python train.py --n_layer=14 --d_model=128 --n_experts=32 --experts_per_token=2 --d_expert=96 --d_shared_expert=128 --activation="swiglu" --moe_layers=[1, 2, 3, 4, 5, 6, 7, 8, 9, 10, 11, 12, 13] --n_empty_slots=16 --router_score="sigmoid" --normalize_top_k=true --routed_scale=1.41 --balance_loss=0.0012 --balance_bias=true --init_std_router=0.00976 --lr_router=0.000517 --n_head=6 --n_kv_head=1 --head_dim=32 --vocab_size=9714 --norm="rmsnorm" --norm_place="pre" --norm_eps=1e-05 --positions="rope" --rope_base=100000.0 --rope_fraction=1.0 --qk_norm=false --attn_scale=0.177 --tie_embeddings=false --parallel_block=false --init="normal" --init_std_qkv=0.0579 --init_std_o=0.0 --init_std_up=0.0579 --init_std_down=0.0 --optimizer="soap_variant" --lr=0.00285 --beta1=0.95 --beta2=0.95 --weight_decay=0.11 --lr_head=0.0142 --grad_clip=1.0 --warmup_steps=200 --schedule="wsd" --decay_fraction=0.471 --decay_shape="linear" --final_lr_fraction=0.05 --batch_tokens=32768 --seq_len=1024 --doc_mask=true --train_tokens=275000000 --steps=8393 --dataset="wikipedia_en"
Below are experts of layer 11 (counted from 0) of a mixture-of-experts language model. Rows are named down (a neuron's output weights, with its number) and show model dimensions 0-127. Each number is 500 + 50 x the weight over its row's rms, rounded and kept within 0 to 999. Numbers have three digits each.
Before each expert's rows: "raises" lists some tokens whose logits its average output raises strongly, later layers aside. This comes from a sample of Wikipedia text that the model never trained on.

# expert 8
raises: "le", "f", "em", "t", "el", "un"
down3:576490377486509486521524478502572438402502481496528433525557487470453458460527506478553467505425461591473507503464519476422486496472474400493489447528493460498501434482378412535491547472471507429481406499488515409523570539475404411517503633510533514421542442414506530540507501538571435509498500460534464429441513595435495500490461545453532444500530489452510586581488532556524488351444
down4:516542442565454477453478418515519469540477449470487502451460431416404556474569467533430501507433427570590543427601580508558516527494555527465575533584473579519520541474505573475483498494449555490507448515443600481457450557469486549506476506524416572545462507466492499521578487539468449349544545512609439445481522581472498579428484535530572564475419445515537450508530494474507528575463
down5:483444504509422523458427511516470430537485378539557540493424655498447530601487449551506542527629436469409529568495387474480426461491518457504490489450498526561486496542513447450530472495432503493492567459475477476597463488521495544475458510437481473433437469558475436537529523597499581558388578540458535490459434436562486448528447491513558499503440513468533505526531390470480503576501

# expert 9
raises: "in", "ish", "en", "i", "es", "iz"
down0:463465460482474525574547600638489467512384617505448513469559599542505436435539472594501469515560516467427493488473585514489464453480437479505385467423520423499538492552545396450465479501513547495484448525390533487519477466518572507479505471585555535417590448557559464472522507505425489558508490504522476528548441549518464589530437607493413468533543515506473438510521551500511476518545
down1:544482485443553416538447457513539544523495498455490509449448542511521516456535596493481486431521557518475553456465445545526524526586492581464567543494514521458480514473425430405452514437478431517545507493436552461540561430438630444492403583439518514507550501475484454395511622486406442542597448499492437533460435544341491458544488532529503497535488494487479566424535534555473441465460
down2:563579550477473557510507518547483475626535497480539466573475474540417516510529481516454526553478458425485598518500542422476557427551498447530463617598505507491443567580524505468492455440493491455472519486505544547490565521569488540553553442526451515573593486551421387531475482461403496516459578505446467396490530547542473546518465600491531491416481484462501430571578566475563510525602

# expert 24
raises: "ed", "ud", "ad", "as", "od", "ug"
down1:585486468470442527555532532463532508565487438466501532565546554524536518481494558579455417551513558473542414529476493391540497518506473579499569407527531469410487522479560451504525457441524457518573522472430533371549436508590414449565440483425522438543469416541456498521520485492509502555384540439459557439510455553527484545550394581575489463562478454526456534416541521561442488478479
down2:501503547506547557517501514492597518501449582572443572497579545472500393522537510483527498445474531554557501497551527451501513572501579529518511520620487602558472530412481525486513462419465494552522540482558489453486459522509501493466427491494570441534524528455581512571568490481435482548556496527530508483658513386438499511456493507581519529354433517513484489510394382522489447526591
down3:523447421398448581459495542528582531497525557562415505565502526523505432515420533554471417507597456508483520513502479505528547487506473519555436460455575470525486604477495486538417551471455541549421560459466403456504529551469495460394543387440443509581529619448463486481450579450462533440527518521451496567441499472458479444481483486435549432497412565453500458463452497512583551447548

# expert 13
raises: "ul", "x", "es", "d", "u", "e"
down0:489539491422469590555538590445475444498389519525516502513456491372473462504536517462471481615456503498574540406509526519505530534500565464510481558569473449443435460461482531478548597528440452520505491537489531494521534432468445489519491411536474595596463549454483532373483422518446493463513541553487462420465537567416545474478381548546565495471443497554486517540486620522503447463430
down1:574423527472517556516461529468518486569457523477546474489471562527493574494542509552514593517471457532493568404550540478477436495497521458441584459489566558487533534458430525497520419450509506524536461510358478494522470511468529423586502529493575454565498482530506507465581451478575405499501554519568371508441531507414456488411468570409540447388592472457445529426483525570604482522513
down2:510467478500514451515545525495498508498481476443530509455474429510562562462482496390470440548491521450486447540479499396551487543460456540472457534429545483500483463484489522476455591408516401472522610521561479472539442562596518526556484561657594437447415478525493469503450635492444484556441566561583561530498483536494495489514457456489412514604452498421567502500403565477519464463487

# expert 16
raises: "1", "2", "3", "4", "23", "10"
down1:634557565514505467482555497529471440458451436514473536498483512512400519504490483454439453415508536483575459502465440569495519457497417406468515511454558555502516482545571450462455459463475557542443500535541449535466387530573477501489452591481534498600504521499599497562451540572554515460539451430405414495460458430497486539549473607375492517456482482482589479530461476514421524536404
down2:526516518566644499490513499417416575519545448628505539477482547495472467531493500490583481479460463569519467486547602434573474516421536473555530441523616407521444526464445436591455548472377476546498451578473519566552558494437535467459482442425547526431440487431547515569406554523521482439489457556492558480578512431486530498525489513519513458509477502482452551465515493452417501495439
down3:465485432508432419529543622520456560438581510445474482452489448458468493467498460490426543502482514486456398440575521505524549447538430371465479556514489507476467477482514489411525406475407515519530485396559498462494551534522463513562526447475459558522463433536460516489482464505569533601501583428551557495438462493476486592507643441508420561489521548480424514513441478598567528502457

# expert 6
raises: ".", ",", "%", "3", "9", "8"
down2:574419483332524498485499551514492416515529527522481531557539486529496511473516599463424474553455511518552546423517492527439405507557480475458487566542507594591524512563445515459503415559489480505542501505527446448415428508411545471441548572572552591584511606522488462519550515618445484500476540495479474595550421459505544541499465561518528515502506498558531467541476535560475439455402
down3:491458493530511537518498510550549576420581567514476486389574521492600410470420435535416498520478465488529485493593497559560534474511598542500472503571521511429457459488588547459416441422517382475496412472582560538439509491547481474484595455460465450510435464564516497549533502467516467504565482473525571490443447451477522500527600521461566427462487567374493535502514512452417455512527
down4:400452496491484463516429477513572496480455477510544491560516468468492421458536583500572440494524571446465495474535510518473476510452545500583557502493532630496485585416491437551515492481430540513562493476547495476465485474503499564503436574514561465432504523588557539517511608502445557524561547515439458498484514477472513470672585585524428461497551510478433546475463405623438396508558

# expert 5
raises: "est", "at", "as", "an", "end", "ore"
down1:411538562548504574514438430446482434489450565544518421553461438504538515535500512458521453391525512541537582455491435539493423496482417540489595524534574653450466557516389528545414358523435565501442448436460526504492492505444478517553579504520557521505479572530511490524489509482470552517514446488545430530548536428474538524416499495530494488486450490462504588445479459458415409456514
down2:462566587545478544545493469630531508505459498502507489572536532534592497491594496500602493440593454548501455545531582490539570520536468512575537488565463506494531463587545492466422495447448512569506594525491414518521464489405501496508443487470440563503452489396424637491497494510509504423458521549469422433508526468517598474523546535449431502596479479628431522430486481498501464522506
down3:415472507468393513477524480491544589531469424488547511420586519535545522500511476456543476493433577460491475617485563502483516454450472476492501540483561433511509524549519424499460652428490480608486482529367519461502426531527548524495506496544396485643458487496499503490497509459541445550578494507503572430528410508523485537535495472530446405488386562538456462551465491413490476509567

# expert 0
raises: " and", ",", "ist", ";", "ish", "is"
down0:545556504580409570526495437487550447564526434513487529421519516403478430570474483476473519381418492510565550469509521454503538497508456505514518435579465478428474437486614542483488578492564479474489555466451528581483485456385502431526522598495491562455497531478436450593456526459554510565461469466572467492545507639519546460389535495579482491458515585549517456524495574554461509504456
down1:443546506438531490436514612457465567543501442531481447493440620512492506494444540495488530494617563516540560543425465550450431564527493490511628543535512540429421619541478498504421508464525440586536593565543493427497449533457546541529466501554537444442484495524524506456497569540515405498534499474458579532514472440412436574549518581448459442506487547479582464523493499471556436429510
down2:564550472547518447465444531502460512384551556474552479528428511599398459440514475516531504485551570446511544505487563548616465555481469478598571556611479586518516502521492474522545467513417572488535494483535638546541429488494519478504483465490516462449475487523415427532577551489421505550510460458472427486443442457473464531543429486496455431480497611466498470506566513426524446467622

# expert 30
raises: "ity", "ane", "ine", "an", "ath", "un"
down0:477482464465588453553496487435463446523564481505569611445573495571457445454526626439499539556424502541446440554433563480477532468489513508460437407480544452498550546519454526512504397524474544504407482516594466521425472448467479517478485523491501593457549549478515490456547634486521439605482445528505487477581475526406481499585512476448490612441478474443547526455452508509394483523526
down1:490534557549525391416503506436515465426499492585554466502537484603528494604529403438531453547608540490440531520580521525523423529447554554548529500455530484547482506520514563490482528478463502535521562500482461491539539526524480461520600544586483530480460446532597438549415422518506534501578512447537416556562468451623466442492510440473538479427431566504445534480396450520472535600492
down2:586568540578489481524485430410412487506520431575572454515496577531517486476482466469502585551556490582497544454543467455549505551509587608481492439472434437524466478511461451453573541545494638419531561485569472507544579529536466507513409529461508502551487575403534484470403451448501526344532535515488558420453536556520524448492465465505496552474454490503409490529474470491444544513513

# expert 21
raises: "- ", "- P", "===", "- D", "- F", "- B"
down2:464535501503503494574542483503532507487517441580491487588519563482505475545473411520553462535496545552461473494488396503500576451569387534472498454494544481456487426453379491519567627445459500529516512525615598511439488507464476518517473506469400468500530517548501573614410487556571401536495545523502467559496518500527401466446520592546523507490495543448590387544552557481546454559506
down3:582471509529575418443520511467482370449456630425514502369507518556517501414512525596581458398530422595527509473492548503419443574447513520508535524563449552519448574527480579452441492516433476514513495565449508462496492610511530450436575479505519530434492464460478495497513467554453456545484502500504519552525512534493470524475461497475473504399447484495451505572612594491463423465515
down4:514401452481509526510507417446382584412525505511464431549465547385502455546445558498539535477561528425461432590548390455520435512417549434423548469483484455493518378517555476412474598515494490510525492532505490479451511474477536451468429488503536439520417500454466529512559571519496385525494456394530533456483459554558542517475490528523456505455553417552521520548565538492473566551543

# expert 26
raises: "enc", "ile", "iment", "ence", "ency", "ent"
down0:384496484596459530461530536502608420533468549475527529469532464437540568478469502476519471500399459439479529478524483599534483406463522473467582396491525501517463445524550499480510504487539670553536478493476507452442531484476535470516470585373515512520567532584555492458506545488436558522463449467512372437526466468577494473455427475527486480460506608503486501519479553605477582506553
down1:556422540532495543602444509513426499470499544503539483460520538499455474439493384470545533468500524508544521522468472492534449511487509469513549598477400530442515488561544528427454446595482525479567481624549523456580586444506479419571488463577492627491549424525543526547525639533492469544515466454527518533522527515466486541491520632480476448495554418396470484398550478516519429531498
down2:486521467606538472459421532433561489526414453538478448585519478458514499474520537461422539588583545503554535533439523428474566435453475512471512518540471596517521502483472539473475460536462651469465587442495502433518446441512456511508550625579515499460398520599515448544490535555502571520459508489519489456466527520463535524470403416561544474475469451481549549529427555425484534377521

# expert 12
raises: "ina", "j", "z", "ian", "in", "ic"
down0:509492593532482558415531510488468443553510483461590451450522416462460520507518552413462538483554509498444479554548510432409478527539484561448478477524545587515500493456536458474545422546565532527525493478477436511544568520523452588458512498546493467474496455538490475537582534355505439510576561566462615544498432471531624561466564558533449587484529514417537446500393499596532515571469
down1:474514514518529522544504523585521519521446521452534477608586497437524421489525397463509341503481495543500451543536602406586468488566480479476509506618370420495441503522539471529481447604576464509455483531467494552515583471562489554522518510457517539471467523552492425453500534587493528484526508486508580497456500520445517570448559451563468507498372416454483439475552535475421500466514
down2:547468543496485489504438443516477499388571409516535513568524540559517578615446619541503428413457515532414460469545523557499477427362547547432441485549463468552481480491532520540527515502501434383534430505514454509479507540479469623423492479503549584501526567545455589512468480470464491539474432515528458458519467548546489405468549542482490541444504563505560403443442512471434529521516

# expert 17
raises: "ill", "ix", "ee", "od", "ir", "ann"
down0:457521500507532474472569488460548513468506514509499537554499534463504480518503471412466584478589609493569551470521398400484492592503444530505439545485504456483513506487464442506465462500492433435468503520521536436549408408526450520483425507534542489413461554548401400515486484501583542438425545431472396526488503468552374365555534435525540498457537430533572429427471496546504567463493
down1:509473524428449507450506451431451401490515531519469430516510533530573443486528517491426390488458491533405533512487561505588351488518553565462455481445433492557526525542465503510510508482507538541520507431497587561504509569465504454513520513507592478562477452518446627439546327473504453563477546509481537414496455470526507552516442575503457536406526487466525540525517433498518384440564
down2:573482538394463417484457518546540487484460453488417430567511534589518498453437531484468545440374478497533466454467392541566546438484519416589455431540462564428483523494479444519529492533439482525557571470550500457490585423508451499524539499562577609524526476456538498435499494505472468523460448599467443388505493541494478507551496548497364453514555514533405508451584517486471463498536

# expert 10
raises: "il", "ad", " do", "i", "ac"
down2:488510552548512546481493449519502435591433432624470573493563558595579464505494447512529516570455484543392553442550476483550448437511599545424448447501563528493520499537468528430540599532531489460462511471556507441473524501534427474453485466560477562496563475572533515416505464554454414404575445592556528466470508400621487553539574550538502450463566500512477537479472531482508514458510
down3:478545439483465431526526549429576437518445539578420470505493487474498475559359480509557517475459477518499529604465534529443583542481486525580509539471386488592536600485528483552382497506487521446622436568538485467454449551509461534548556449517466493548512522495413505501562472524604471603489516510454459516499451492546582403439540466526577548511520458435451473519581509500555520554492
down4:597558571456432564450560548598500588450504437531409482546500489419496496564433481370567560498529426528484472550570517472482580520534429520482507457578512552474438484452452539452481466457456469544512448541487510541623598511529492606445503549508476482482539405475446533565476560545515506540501495475441586504409477562393544465561455500427521473456496466461498471548438543488478516497471

# expert 1
raises: "om", "omb", "um", "ub", "ales", "od"
down0:492508576550474432471549518485493475484444434453542513464485524464483446496478482441501535550467541515449555477546516494524523526446476494498434464570486420576480542620413479501584449466559541347447488562478526509511432543506554476488440503536546458458484435538517549513546525494541543441430540656518546418463518474532594543610623370422483502596517495463545490495528479562480524507521
down1:472450496480477491487372485513468520513463565523400525557439546479463506557565506540484428450469405538517575450569561529457462459500521431540552444425469486449487528494375495484564505434581542535563496470505518574507464554460576545439609459503516513491492494459446476480531474553541507620453522455593468570505522468439520519481612462443618563531438446461511567499533462495595515423518
down2:455473557537552412432474421519487499396488550527551479530574483537519483503612499475561458444538469576530600479515493429500517490513494502541507616433420449456486569554489451457557412547476482529523394506523433467546447509588546529483591482437481514455547538435438466438529536554509521462519446510495398489527511564491462571506475496403465449509522441398435480547539546574574452588469

# expert 3
raises: "–", " (", "-", ";", "."
down2:490595553514424508528441415452527383544514496514575549404557568512518518522537559475503588531533471452564557585420496543562409464495470474440559472514568499464431483523403486492497468509543478534446434495423521485420501404436389535461558529461523531489442504533518484568434529542493469568543532518464543525493564518387505642460469432447458537451510444498504551510538525417489467479487
down3:551575550457444488557538330477504503534543481425466550534554415519479519395448478560532545542490486508569444576415587489459481464466435414456568470446512493593511565595528501462514516495498470594501547449462478443522542588506497538499497561475451475478552436516543550554446522538550483514526430400509492573534560473447522425463533504540448575500482593479507433511378479520535526468518
down4:563448436462483540493487589485505545535518517509531476434513434540561494369514458539491436400562543504548534501608490577459604450497545458611433501485454522478505453446468433507564471484433540534515491501469443494478538468552481407550458463514492481572539502403514523421498453465466479429466526436461478501534501457595559482443463518468503489553502424534524430500681417447513525467577

# expert 23
raises: "\n\n", " This", " It", " The", " They", " In "
down0:577526447554639455465426517492560503464501480495571501531529530484592469505561450488560636526472467463533499407528538525511419411494546507483481468601438473497470588485517553514472521508539514473493542519514479436520449509421453511641532439529475529447538479528594430501537465557466469549477455457586478578651533511623488570423498495496508421509531556485531511519446520482459493528514
down1:518526546576459459468466524512515460611576465502475466585550468621448452468523506557490485564435512445539467483548470491560489461405524544501478468484514590466568499526555519429438490501593501573622536549474454524520408499533611440536426479476521492516500568519564537501417481582474602464438542464505534570519472558402453550448522431539376522505495508453506453409511498544516446530490
down2:480539567561460469480626554513404514474517478487576474479556488524473517567522541466485495520478500531465448608478451513497579436485510528525499582427567566491536497521503583500437454397414562517525470458554492523522458507624552422476460553455506518452412480450499509513449528480469498466446466493457542464630544470483397432552615621421549545500402479465493472480426472475481490474523

# expert 19
raises: " C", " de", " T", " F", " S", " W"
down0:454559505502511584458530481589485469547470596535498555486522565459450478534525468584518489487618495390538463483513415578407548603427438495504436517538424507534525370534587486483476449568424463473522521537509526488518451539456591505457432514588406475564489539490483525428568551513483520420551458486483596605542499493470501538500474412479557474492479494441556517575454516454492488484462
down1:558523507465534378548477509524468551482546512488414492579483603492536514557540435476550536459476567530498549436570541587411545534444480470477498528451469574484462507576458516538452558517494492458506539460547479449410508555440407487619509374526484427532518435445510634539498517509510420449372460469507516475519497491507513454548416495459432431517552516533486448546554464426442461455464
down2:558506526394438525419458465609515493507586506489399567439432537435496471485520509521526418493441507521586414417561527523496509467437482487558493472520514543497505485382457530496378555516447497532565584482455436526474449504601478504440437530525486569583549508496495523460418419537470462462446427444481563555516507506523595588492511484538501434475519477516527415535437470414472554524432

# expert 2
raises: " F", " I", "'s", " C"
down0:500576487552522474510496482471499576571572485471421453540503505440445578513489507490500505614461511417556516540542493519469492508495515546475585542448550562477594462560459486544531522448490556464519491552559621576511403518471528595457527469599447382495438534543605529544550449563526521524559549514369495424490485480531537565576444477563576500534492496581615520448499486499500508519535
down1:476505538502498502511498533523608536491568497581527501477554529430501532445591454558522534499503541559521510544476515413493565521581478526459596538452539439561401474513522491573493319385494485517502497463483542538551523539396547442527562533508586487452495534515563471588492467522484527534561435571495550564431455530539487562557571426504590477572512548558509470482598499483477579528560
down2:473506428422470519475548486501503552570509428568577436604560461458498533431439541575446485530575453529506452407478561515598513547583510431470477517432520516454557547566487600461508540504546477592494465360467477407480560502514505549471544513478454573525472441463526558410502452541455446471535414511439512511507507559461571454474505536596514509491465438545526433446521470500613441501509

# expert 11
raises: " A", " E", " C", " N", " G", " S"
down0:517499508434457506497477455488508530466530475486550539406640500548477506450413524527547557536457521533543537385419474474454512542526487420423490438475524464524555459551500486446491602458590483592412552502537571556500534471569398500543479491625463483542576569498579532416542446541517466565513478463542484478500517534415567586416455471497462558506555525581545534552564532485544456521529
down1:525501511515522432560468458504499471487590494536570369546527460543510524438465490618458520415463532447576401546504482607565596519505555502511503542503449507514582507480493564502520504613582514468406504412490451529570447451572454474591565463503491579506512504483421466443409444555583530451482528542535533514516495438481421467560493517470545432476482484552561477444468478420465492582463
down2:514490513586401542548513462434512520568501521511605516512453538513580507493515550486462433482533570433495513481526440548430486502456489458511538697539519426418459524451515504415508496501535492556536471454485524535516535476546605513607472558557470521520553567491479593623544543527529580478529467424472506497452501532404508534463419496491529501444478528430412529404513491459551583548508

# expert 20
raises: "1", "2", "29", " =", "7", "28"
down2:476502529520564515454503488552392473556464498580493499542561526480522516478506499437439517516525591505517489513469512453449440383565437569504620496490485519517582607488503433526561454551414520488439491568514528524570616478476571438475502521471511522501484636499421546577573497469502339500439469480513478492499456471458447421503514583457469518460511515521527423458518605482560493502419
down3:439484582543573492493426570563487545556534499541476424549471518498528449529504490453483464545465515483538512454549411506480439474455496492450494385427525457605428519574489402484460412473579561494384514620516476499591560535483440510470611520510492499489551594541440482487458564474545538507539564632485480451481472456543521567549448476455470445511497524570492432469554569518422482522521
down4:489500467495418482433641387440532496574525475511588524504438498468586492499464557517525436485466598597531544485496561455445442431552511429512591528468545403502513489373540523529436460498513577469552466587464472485475502523517564465502550477491477437418449482517455513418552533458516472583529517560535541407525510467550417585539548470543551537459548533465384517550514499495531504466518

# expert 29
raises: "ad", "id", "is", "in", "ab", "ell"
down1:441519583501439550502514561512545479541544467432423541442473578502479489473556443520471454465532471483522503482518511463486434415430525587482493486488670471491404496431501500335542543425558487468530456497598427608591509570469462583509469523484500437536430476508593519556471543551463515440478507505508526454484486559527591525503538546490512504488472532535498616531504494501559586435471
down2:443530520522527462515573424519571561465436504477504538515536447443473435556377494408522511460486487496502524500441515488369580431551510487541486516372461444480490544523453505548576588532547374446490521453468510483398493508538524622514553507518458512540471481486498504478485497564488566533440471505481488456503461462544542642474470400462515484595471465453480506439505628425546519483465
down3:596452530480444410535600447524523484495489484499590388492500507417461515565499469517447560458535543496485471497412528478454449538459565534529511619472466465440482566452447458541461527537499551478467503506545546559439502464485585575553487439494531431546588520554540436577411518549520483630499551565566536429454581431458413464512457525488501484443411440437517487445522433505542444509501

# expert 7
raises: "ud", "ingle", "ugg", "ort", "ut", "ide"
down1:484480556539453500487476559538606530440483424581480539503452581448569493532477521442461496499430564530492572520501624528570535502487520568544463480565596444559541493451506413476518554573549433447508534540469441552432528512607526513508542532410546474435428520489521510533556419485527544492370497496507446467536463522447532481438511423395424544609495512486496509460525565456420451446516
down2:507490512615529446473471507552467534531418533582404463497580511532512489549473539581586617573482503469489507517460415492447491545499422520534501510434316594535597478520579463485465479432406475512499539542512491565392400497570526518528472437492499459419482507493491472462500435538466533550495538482545549572527451384535493516474499459457475506452560524478539487423512488479484510424524
down3:539483496407466443531487591449506424569584475431538426479593426560582554426493455483476590523477525476419448492609557497567354530414537438414546453442567479508493463499499550433501538546419486436503379517526536451481521537491539437458478464552558473455567445504495459496440452441480507506475522488511458494491543570478478581470484524538535529481549490376546481465468472492518450457492